{"n_layer": 10, "n_experts": 24, "d_expert": 160, "batch_tokens": 65536, "steps": 4914}
Below are experts of layer 5 (counted from 0) of a mixture-of-experts language model. Rows are named gate (a neuron's input weights, with its number), up (a neuron's input weights, with its number) and show model dimensions 0-159. Each number is 200 + 20 x the weight over its row's rms, rounded and kept within 0 to 999.
Before each expert's rows: a language model's description of what the expert responds to. This comes from a sample of Wikipedia text that the model never trained on.

# expert 21
Description: Digits and special characters. Numeric digits in dates, scores and tables, plus LaTeX backslashes, accented letters, and non-Latin script.
gate3,185,203,200,233,183,151,219,190,188,191,189,221,203,207,174,188,190,198,186,190,201,189,218,196,202,209,179,215,208,209,173,217,223,174,213,194,185,220,181,205,196,228,201,202,191,198,186,217,220,239,165,234,160,191,228,204,197,191,186,210,197,203,224,207,180,184,197,166,211,200,198,165,198,192,213,233,175,229,182,231,184,201,196,197,192,188,220,237,161,199,210,183,184,206,198,183,212,165,192,242,217,226,206,222,179,230,217,211,176,218,204,199,155,199,193,220,190,196,208,194,213,170,201,210,185,207,203,159,225,199,191,200,201,212,178,232,205,214,172,169,185,251,201,232,197,213,193,205,183,209,204,185,207,164,190,203,243,178,163,223
up3,192,240,197,199,198,170,203,248,174,204,199,173,205,174,207,161,223,227,211,193,194,170,209,237,185,213,168,181,225,196,225,236,183,193,199,226,174,214,199,215,172,193,244,187,175,188,167,244,190,226,228,204,203,165,187,218,189,188,194,200,210,204,192,227,189,215,211,150,195,223,177,211,196,170,170,205,164,226,191,183,191,193,194,195,200,219,212,205,220,159,180,186,175,259,200,206,192,192,194,224,221,214,230,206,193,182,197,202,228,189,225,186,179,210,214,173,199,216,217,187,199,192,203,216,182,209,212,210,219,159,187,218,203,214,185,196,195,181,185,209,204,220,183,180,200,196,170,187,220,206,196,197,211,207,221,246,205,205,179,228
gate4,197,185,217,166,254,197,197,194,220,200,213,197,181,207,207,218,188,200,197,222,239,203,187,202,197,197,198,203,222,210,231,172,197,218,188,215,204,190,218,200,169,193,190,190,207,178,176,198,188,201,209,208,148,203,220,186,250,199,232,227,235,212,193,218,208,190,205,190,231,218,164,160,197,199,181,200,202,201,231,196,188,191,173,201,183,212,194,220,208,204,215,205,174,230,181,161,236,178,201,190,228,195,187,182,191,201,214,177,216,220,190,200,210,184,220,202,184,161,202,196,212,210,185,203,235,184,230,204,241,211,222,212,246,172,196,192,204,199,229,183,202,184,190,208,215,223,185,208,197,200,202,200,177,217,169,189,178,215,199,187
up4,198,217,210,170,172,169,201,209,193,203,190,209,158,189,213,194,199,221,205,173,200,185,189,194,178,199,213,152,182,199,219,214,190,172,238,212,201,210,208,183,184,200,188,173,174,213,213,199,207,184,176,232,187,185,188,166,190,182,203,199,199,189,195,187,215,218,207,210,190,166,177,208,201,186,222,214,200,194,178,184,225,206,191,184,194,185,202,205,188,182,173,238,207,239,234,211,181,218,186,212,221,209,234,199,209,185,206,192,196,174,194,209,196,171,205,197,202,191,202,190,200,200,177,169,197,199,190,191,190,214,181,184,213,213,180,194,181,214,180,216,201,166,207,176,167,184,218,210,217,165,214,203,188,191,193,243,195,161,202,187

# expert 16
Description: Pronouns, relatives, common nouns. Pronouns and clause links like it, which, who, that, but, also, plus general nouns and verb stems such as film, season, threat, wreck-ed.
gate0,187,181,208,182,185,262,207,205,196,191,208,229,187,179,204,215,225,170,188,181,217,150,224,195,217,214,227,220,186,187,178,237,215,186,233,186,218,203,226,196,244,177,215,190,193,198,224,232,176,181,196,177,217,198,198,233,214,237,195,207,192,202,189,210,170,215,206,192,197,209,222,196,234,218,176,195,203,208,198,239,219,193,177,193,217,221,188,228,191,175,206,204,193,190,181,167,185,189,191,222,207,206,186,180,174,203,155,218,193,184,218,197,195,195,190,162,198,200,177,196,195,195,193,204,186,162,178,195,201,217,195,219,180,182,199,209,180,181,169,222,194,208,183,195,214,188,178,169,173,203,227,175,218,216,201,235,233,183,200,205
up0,213,171,193,188,209,207,206,181,217,199,229,177,163,218,214,194,217,162,167,168,192,167,207,200,210,188,194,215,211,202,179,238,234,199,212,206,217,230,209,199,236,195,191,187,170,162,192,239,201,184,205,201,200,185,234,212,189,218,218,210,192,192,202,196,194,215,157,201,228,196,182,207,220,197,176,190,216,198,190,231,197,202,181,195,194,219,213,201,209,192,191,183,200,165,175,168,192,189,193,212,220,201,191,151,189,205,236,210,197,200,188,178,200,191,228,170,209,216,213,160,190,200,216,191,207,214,200,206,204,187,190,220,155,152,211,213,228,171,192,204,177,214,182,167,215,207,216,192,213,231,172,189,220,211,170,252,216,162,190,227
gate1,261,197,195,205,185,175,190,201,186,171,209,183,175,191,208,203,244,183,178,191,196,206,181,186,211,194,188,196,231,188,193,203,166,186,215,213,198,211,185,210,181,188,219,170,198,215,198,255,206,198,189,217,194,179,167,177,209,226,198,161,200,192,218,219,208,234,189,188,205,211,177,171,216,205,195,185,184,209,231,213,225,218,234,218,223,189,217,182,188,190,205,186,150,215,182,210,189,210,204,224,209,197,209,204,197,171,234,227,190,188,171,191,200,211,202,219,139,174,184,207,191,194,193,184,173,200,241,168,240,181,214,182,224,152,219,202,178,184,172,213,208,200,200,216,199,217,204,208,170,203,211,209,237,186,215,228,268,136,208,210
up1,179,199,170,198,183,190,203,206,203,223,192,233,228,213,199,190,156,198,191,210,208,218,197,221,185,175,195,187,179,225,231,208,206,164,220,196,199,227,175,194,185,203,180,199,210,219,200,189,196,212,186,207,207,209,182,187,177,171,233,240,204,215,180,185,186,196,224,204,224,165,234,187,179,195,240,234,189,215,161,198,174,202,191,219,234,195,216,205,192,216,239,216,199,211,233,228,194,241,206,203,175,208,177,193,187,215,176,197,211,206,221,227,223,202,212,221,239,223,234,189,233,195,196,183,199,194,164,220,191,219,221,221,195,242,194,213,210,213,187,217,225,210,184,180,195,185,188,221,235,192,202,238,186,190,225,178,187,240,166,200

# expert 23
Description: Capitalized word starts. Space-prefixed single capital letters beginning proper names, often after line breaks or pipes, as in R-onald, M-umbai.
gate2,215,192,199,179,193,183,184,177,193,204,219,182,203,185,193,191,200,171,224,216,195,218,189,162,202,214,197,193,193,221,194,189,199,196,196,225,190,224,192,189,247,178,187,220,204,202,181,216,173,221,216,174,196,172,173,222,187,180,241,211,142,202,151,207,213,191,211,214,193,220,187,219,211,203,184,188,175,196,190,177,171,202,205,204,172,167,177,195,229,224,173,212,212,188,198,190,202,210,184,186,200,182,204,193,222,165,214,168,223,200,227,188,253,226,235,177,159,212,165,196,210,216,193,188,170,180,165,175,212,213,212,204,191,198,182,231,197,206,177,182,204,192,167,198,206,234,180,166,157,189,217,245,199,189,192,204,191,202,205,172
up2,186,188,213,212,195,208,221,218,213,195,201,234,215,178,171,221,207,219,167,192,188,162,213,208,191,181,223,192,212,194,182,220,227,186,180,180,245,188,207,186,171,182,233,191,213,182,200,190,235,205,203,226,195,244,215,196,204,222,157,200,235,174,250,208,178,187,191,182,188,188,217,173,220,192,193,203,228,224,196,229,235,206,190,213,198,240,182,204,203,180,233,189,209,196,226,237,168,200,208,216,194,216,192,220,182,236,210,221,190,211,183,211,148,195,211,179,219,220,224,189,172,203,206,190,252,221,204,223,174,206,196,212,205,211,186,166,205,202,242,202,184,190,236,197,200,160,216,221,228,205,163,215,233,188,221,162,196,200,181,225
gate3,182,158,216,207,206,197,224,192,185,185,225,211,231,217,177,178,179,179,191,227,175,164,193,202,186,225,220,180,208,223,222,206,225,222,190,223,245,206,181,179,212,201,198,210,168,216,220,225,167,220,165,158,187,174,202,195,208,201,225,205,187,223,244,193,218,180,196,221,196,203,210,192,198,188,202,202,211,207,186,203,186,203,244,220,202,178,167,207,210,191,204,191,208,194,164,214,224,217,220,217,217,206,182,209,207,209,207,209,208,177,186,230,227,158,197,197,228,224,220,191,217,198,209,208,168,207,212,155,209,199,256,191,189,207,216,187,191,225,217,201,168,236,223,203,237,199,229,213,164,215,201,155,195,200,187,224,165,218,210,194
up3,191,232,210,210,223,223,184,152,173,155,220,173,200,198,180,202,187,177,226,183,229,215,232,207,188,216,210,194,225,185,193,223,191,193,188,197,192,198,189,188,202,184,223,158,221,205,188,191,195,215,185,203,197,204,182,206,235,216,199,196,170,184,209,194,217,204,192,253,218,221,191,219,209,224,201,176,220,218,189,250,217,211,199,225,252,191,205,185,173,210,204,221,150,170,171,157,198,208,191,225,168,230,190,198,187,196,187,224,224,238,221,212,217,220,199,192,238,223,188,185,185,214,181,227,212,201,187,200,196,198,219,182,194,200,193,198,199,193,215,187,194,185,194,187,199,213,200,205,217,189,188,212,240,179,145,163,203,235,174,222

# expert 1
Description: Foreign name endings. Final vowel pieces and syllables ending foreign proper names and places, like Mogadish-u, Lucesc-u, G-aza, O'Rour-ke.
gate0,194,172,192,198,236,204,210,198,197,210,195,182,187,208,187,193,189,215,173,187,207,174,186,198,224,194,187,191,188,157,156,189,152,169,198,191,221,164,211,208,250,165,210,208,178,194,216,166,203,250,192,169,216,182,192,209,198,216,203,220,172,176,196,237,210,205,177,197,145,184,224,182,173,221,221,220,216,208,209,190,224,196,183,242,226,223,231,177,201,192,177,202,195,187,218,219,195,182,178,157,185,200,216,203,210,177,190,195,176,211,236,233,205,202,196,209,189,222,185,209,189,219,223,214,174,230,176,201,176,208,215,207,180,180,199,216,208,206,175,208,225,204,208,169,216,205,197,192,201,183,235,182,215,229,176,185,209,173,155,235
up0,162,202,204,219,203,165,184,188,195,171,166,216,194,229,199,207,215,156,174,215,186,208,193,232,194,188,200,226,211,208,174,218,206,165,216,193,212,192,178,265,210,223,190,220,183,166,189,191,238,205,198,208,199,214,208,223,190,216,195,212,212,220,177,233,238,209,180,240,212,231,199,226,205,222,216,170,161,210,219,175,207,197,186,176,164,191,206,206,180,181,214,197,209,161,213,189,181,167,186,186,195,233,182,186,204,156,174,222,195,223,253,177,204,185,191,220,201,191,209,248,240,176,193,212,218,188,206,226,178,212,240,203,168,196,176,211,206,193,194,233,208,153,199,212,192,229,176,224,196,186,162,155,209,207,178,181,194,199,181,200
gate1,195,162,208,207,223,213,218,229,190,235,188,225,215,184,225,190,213,200,231,206,182,224,166,247,162,210,229,221,191,253,200,204,200,187,217,220,206,240,217,212,126,195,193,206,172,197,202,215,204,198,173,206,196,207,196,197,220,203,195,245,190,195,205,165,163,192,196,214,175,261,229,219,177,237,190,174,201,217,188,213,163,216,199,203,212,199,209,201,208,215,217,193,147,163,224,190,168,189,213,211,173,219,193,188,191,203,204,231,195,215,211,230,210,225,255,182,172,178,181,208,202,168,189,168,196,214,191,198,207,227,211,175,184,194,213,215,175,178,197,201,187,189,199,223,191,183,178,193,217,188,223,179,199,232,228,234,171,207,207,199
up1,169,186,231,202,202,193,204,189,203,201,209,202,183,155,195,200,169,204,195,229,191,240,231,180,191,170,183,202,203,199,196,225,213,209,206,197,228,188,202,186,184,235,175,217,169,191,224,213,211,198,179,243,203,203,226,194,197,233,166,230,189,204,191,182,179,209,190,208,173,215,236,233,231,226,205,183,204,198,205,174,184,194,182,215,186,192,218,198,186,150,220,179,165,212,172,194,188,197,193,193,217,246,185,221,198,165,195,167,186,203,205,204,202,228,232,182,203,224,203,155,235,206,197,201,181,226,202,209,226,222,223,200,193,205,200,193,198,217,222,191,185,211,206,180,189,193,202,210,181,209,169,170,189,234,194,179,178,220,201,184

# expert 12
Description: Numbers and quantities. Numerals in coordinates, scores, dates and lists, like 51.117, 110–105, 83', On 15 December, plus number words such as one, third.
gate3,196,150,189,213,197,215,197,184,203,200,173,214,210,194,197,219,192,189,209,222,206,199,226,196,204,206,210,165,208,231,214,191,213,202,208,196,213,179,204,208,194,194,154,212,230,196,186,214,208,208,179,179,193,152,215,181,212,191,196,175,202,184,201,204,199,213,207,187,155,225,195,185,206,155,205,192,235,214,177,222,197,181,244,242,217,235,185,192,237,204,167,165,225,199,228,176,175,177,197,166,201,217,202,210,212,219,213,164,193,167,223,212,227,226,209,202,176,199,252,209,195,241,183,197,214,204,224,194,217,193,185,243,211,191,172,184,215,194,197,218,202,234,216,207,231,196,229,229,220,205,219,160,203,189,201,198,176,172,202,219
up3,172,186,155,218,193,213,215,175,204,199,185,204,190,198,226,189,198,172,211,207,188,237,200,204,211,209,186,199,178,164,249,168,207,236,210,190,206,191,208,193,201,208,194,201,210,251,206,175,212,213,189,206,210,228,161,204,167,176,190,191,179,192,229,179,204,210,234,205,241,205,194,228,188,195,208,226,250,201,186,192,171,197,197,211,213,197,170,200,211,211,189,182,201,153,226,187,190,231,194,222,201,203,224,231,187,214,229,196,151,208,165,195,189,203,192,179,198,206,233,178,202,204,160,164,205,174,207,196,229,215,206,197,262,215,188,177,190,221,173,179,216,259,191,194,196,192,210,234,216,200,186,191,200,207,211,186,176,202,166,213
gate4,180,162,188,184,227,208,184,210,185,204,167,217,210,225,195,173,180,194,234,187,234,197,234,208,196,208,206,179,177,157,190,197,194,202,204,174,204,175,178,210,188,184,190,190,207,214,224,175,196,212,223,181,214,185,195,163,184,188,178,159,190,215,214,195,183,208,233,206,178,233,205,181,150,195,187,199,200,212,167,215,193,226,224,237,218,204,200,199,195,216,177,177,202,181,221,217,192,213,209,214,181,208,181,210,165,234,194,237,188,184,212,206,217,212,249,164,184,171,182,184,165,233,213,230,220,202,203,194,189,158,195,221,225,214,174,200,168,191,226,209,212,207,206,210,223,184,179,178,187,223,205,188,174,204,210,189,210,175,201,166
up4,173,189,168,183,156,171,213,191,196,156,234,222,195,190,192,232,219,223,199,173,216,193,228,179,181,184,207,184,172,208,210,189,217,207,216,198,193,199,232,210,248,213,186,199,192,193,213,184,202,180,160,235,193,149,198,232,228,230,199,193,226,219,216,220,191,187,194,240,204,217,195,197,191,206,198,154,190,212,203,216,177,201,209,228,185,191,233,178,190,241,204,209,229,228,198,200,198,157,167,215,187,180,219,170,160,186,169,190,206,180,180,163,185,206,223,187,180,189,167,210,195,195,213,180,185,189,193,180,225,238,181,210,216,198,161,171,241,178,181,193,199,205,193,220,237,185,204,188,191,219,220,182,200,182,187,200,221,212,214,205

# expert 22
Description: Word-initial letters, headings. Single first letters of words or names at line starts, such as b-ath, P-ierre, T-asmanitachoides, and == or === heading markers.
gate2,210,179,166,224,233,210,185,209,208,199,194,202,220,203,209,230,218,172,175,163,206,218,196,223,208,210,195,207,204,168,223,224,199,205,198,222,163,175,209,170,207,193,202,209,170,209,194,208,173,223,212,208,195,160,184,195,214,186,222,173,177,224,195,237,176,192,160,196,199,224,194,164,225,174,214,206,188,212,197,204,209,207,188,226,192,231,234,203,160,224,193,237,221,179,199,187,216,190,181,202,189,191,205,225,193,206,186,187,232,184,164,162,184,221,177,175,193,167,203,190,202,192,216,217,177,185,197,178,223,199,175,211,181,186,214,202,219,203,210,209,222,233,174,193,228,187,210,168,193,197,186,199,185,180,222,198,172,185,183,234
up2,153,201,178,179,198,236,187,205,211,212,172,247,221,218,186,171,209,215,194,210,172,168,207,198,209,205,204,214,183,218,181,188,225,202,161,221,197,200,217,195,188,161,204,222,202,200,202,193,231,156,179,198,213,202,195,176,215,215,178,172,198,205,225,211,198,208,200,182,179,222,205,193,166,187,212,192,198,173,240,229,199,232,179,213,204,196,161,193,223,188,230,198,248,224,233,194,210,214,184,177,207,182,212,180,202,212,179,208,207,222,225,192,196,162,219,206,207,219,177,240,182,203,177,194,198,219,232,240,187,185,185,201,230,193,203,162,177,194,191,198,199,201,225,208,213,203,183,226,226,182,210,186,224,172,190,237,169,236,236,217
gate3,228,171,186,190,191,179,190,197,189,169,171,200,203,199,208,229,202,205,185,182,192,202,192,222,164,189,156,169,194,165,231,234,187,210,227,175,172,208,188,238,183,227,177,179,217,184,200,198,161,183,208,247,198,174,186,214,194,196,201,188,182,215,223,207,171,231,182,172,200,206,221,182,209,197,213,205,189,222,174,206,201,189,184,221,194,198,197,215,164,236,186,182,172,227,211,235,189,219,193,220,195,189,184,194,195,186,186,208,218,185,190,216,160,209,187,200,233,178,212,226,201,188,220,163,181,207,239,216,234,230,225,209,219,186,218,162,210,210,219,223,204,192,206,208,200,190,170,229,196,193,206,200,221,187,223,176,204,187,174,219
up3,178,169,208,180,187,182,222,237,233,176,203,212,185,217,209,169,197,183,192,174,197,215,201,201,216,221,211,217,202,205,232,189,197,178,182,195,182,219,192,193,240,197,215,195,189,202,235,213,219,170,200,192,188,217,217,220,197,235,187,202,223,158,195,216,225,188,204,209,234,220,181,159,201,210,187,217,227,202,220,234,214,210,191,189,224,196,173,212,193,207,217,168,188,221,215,202,199,197,230,221,203,233,225,221,189,219,193,218,166,211,192,214,240,177,191,245,221,191,217,200,193,176,221,198,167,202,182,213,218,221,193,190,254,179,182,198,198,198,215,212,177,202,205,202,254,180,215,182,210,207,197,212,195,183,169,149,206,197,188,200

# expert 18
Description: Temporal conjunctions, table entries. Words like as, after, before, began, above, plus entries in table cells such as Sweden, May, Deputy, NBC.
gate0,223,204,191,208,193,216,204,190,180,221,207,191,176,197,198,189,175,209,196,197,189,217,218,178,220,242,205,201,185,210,210,216,200,209,239,196,204,167,225,226,144,199,180,200,202,181,170,207,181,165,208,223,187,238,177,210,217,203,204,165,174,188,189,199,218,174,200,204,186,234,200,196,183,202,189,194,206,212,209,189,205,194,238,223,211,199,184,236,185,179,201,203,204,192,220,164,182,194,226,212,195,181,206,174,188,205,207,218,204,228,222,186,226,203,187,171,211,211,234,201,200,201,186,182,192,197,240,221,184,232,187,209,169,206,228,167,227,210,190,225,208,177,212,181,189,193,199,252,225,160,188,171,193,225,184,185,220,191,184,219
up0,210,221,167,185,231,227,182,199,202,216,199,206,220,197,211,226,193,194,178,200,194,190,177,196,180,190,202,206,204,192,185,217,224,202,140,191,197,227,218,202,224,203,201,210,219,204,196,175,176,212,184,152,190,228,201,207,217,196,205,161,242,228,193,178,180,192,193,213,207,201,187,218,217,217,189,152,185,204,191,212,221,192,179,205,166,199,229,222,195,190,178,186,194,174,218,217,216,201,179,170,165,190,252,195,208,212,191,191,194,212,213,213,204,192,171,157,168,214,193,193,217,184,244,192,196,218,194,194,219,194,224,193,190,166,222,204,207,203,238,227,205,189,200,209,187,204,165,203,260,195,197,150,197,211,199,212,187,241,216,204
gate1,220,170,188,174,197,171,180,218,209,161,166,165,188,186,209,221,212,201,195,217,172,164,196,204,228,218,180,208,217,207,193,209,188,198,208,188,217,177,211,190,208,222,199,194,176,143,206,232,196,243,185,191,161,200,226,227,224,223,208,214,208,175,171,224,173,217,188,202,178,218,200,206,165,208,192,243,185,221,189,149,161,193,203,207,215,190,235,187,201,205,203,225,200,205,229,210,197,207,208,164,180,192,193,193,188,181,177,215,202,195,184,232,203,178,190,199,167,188,174,198,195,219,188,166,171,198,206,227,180,199,234,196,187,229,227,227,224,221,190,207,209,184,196,199,204,197,176,211,187,166,189,179,185,235,189,203,195,192,166,237
up1,197,212,229,210,180,211,189,234,176,230,231,189,194,181,217,170,198,174,218,214,195,190,210,223,206,194,194,207,181,192,220,216,218,190,206,143,186,184,208,207,189,195,220,244,220,232,202,190,183,173,196,214,190,191,195,162,181,183,199,167,213,165,203,239,202,173,198,216,219,203,192,199,194,197,203,185,228,186,200,174,197,186,206,158,196,184,212,190,211,183,164,192,204,231,190,193,236,201,210,222,186,214,208,215,223,219,179,239,165,189,234,229,196,181,205,189,201,199,223,188,226,164,215,194,234,167,174,215,218,243,152,233,195,195,176,200,170,186,193,222,171,178,218,174,205,219,196,199,233,224,201,216,157,203,209,200,183,166,203,186

# expert 9
Description: Slavic-style syllables. Word-internal consonant-vowel pieces such as ov, og, az, it, ik, common in Slavic and Arabic surnames and -ology words.
gate0,231,211,205,201,178,210,211,214,180,213,183,244,205,166,249,216,177,228,202,204,184,186,190,198,197,222,184,199,190,211,201,180,187,241,180,185,162,201,167,193,192,207,159,213,211,208,198,229,221,177,192,176,205,188,183,172,240,162,197,211,178,227,165,197,194,176,180,205,181,171,193,203,197,201,206,180,222,215,232,168,212,194,212,206,212,180,236,199,190,180,225,186,232,213,244,192,201,178,186,222,223,196,227,218,223,261,188,155,173,263,190,170,191,181,237,184,192,201,184,186,193,200,219,187,217,221,214,198,244,204,192,211,192,184,200,219,174,200,200,192,221,231,215,207,185,209,183,213,225,166,189,204,206,172,211,195,199,212,187,201
up0,217,220,218,199,220,162,183,171,165,194,209,218,183,197,216,186,182,183,203,185,211,188,170,207,220,197,163,203,181,198,187,228,204,180,226,230,181,170,190,192,167,202,201,216,210,221,200,200,183,167,217,201,210,206,199,214,231,206,207,211,217,212,198,204,221,198,203,207,202,223,192,212,210,227,201,195,216,191,211,236,198,215,196,190,191,230,206,189,184,175,196,164,207,227,192,238,195,204,185,217,199,215,170,185,205,175,218,189,172,198,191,200,231,230,259,200,217,203,211,242,183,208,192,221,212,180,189,216,191,218,202,206,171,165,187,207,217,146,219,201,165,195,216,235,213,215,217,204,208,224,190,195,226,188,180,181,218,245,216,172
gate1,175,181,224,192,169,183,208,212,239,200,192,219,226,244,205,218,210,173,223,201,201,169,216,154,179,205,236,202,184,208,201,176,214,211,215,195,236,212,233,184,210,142,231,211,199,219,201,186,206,208,212,196,195,204,203,204,185,180,213,206,184,202,204,192,188,202,178,200,192,184,202,226,208,221,184,229,177,221,210,203,180,221,175,219,187,232,193,223,185,200,235,184,202,194,202,237,193,216,228,172,194,211,199,226,174,184,194,171,219,191,175,204,172,175,193,220,203,201,178,242,207,198,170,212,215,212,173,188,167,194,215,209,181,192,178,219,220,209,176,231,198,173,201,225,242,183,220,222,202,163,219,191,196,203,252,200,196,211,213,186
up1,218,211,175,187,206,183,201,218,201,200,235,187,205,173,193,222,239,182,200,223,203,213,167,213,228,222,201,206,179,155,192,199,216,229,209,191,215,195,192,220,206,215,211,178,177,156,216,192,216,226,190,210,183,183,213,180,199,180,229,193,190,173,183,255,195,170,195,178,240,178,209,188,185,215,195,218,155,202,178,198,162,179,166,194,185,201,203,168,201,202,197,203,197,212,218,217,219,200,218,233,185,197,194,192,197,205,235,204,218,217,212,214,142,186,170,174,218,165,200,197,173,211,210,194,177,212,218,243,214,186,190,229,183,225,182,220,203,193,173,213,213,166,187,188,208,246,223,192,216,221,182,183,213,176,154,188,204,170,226,221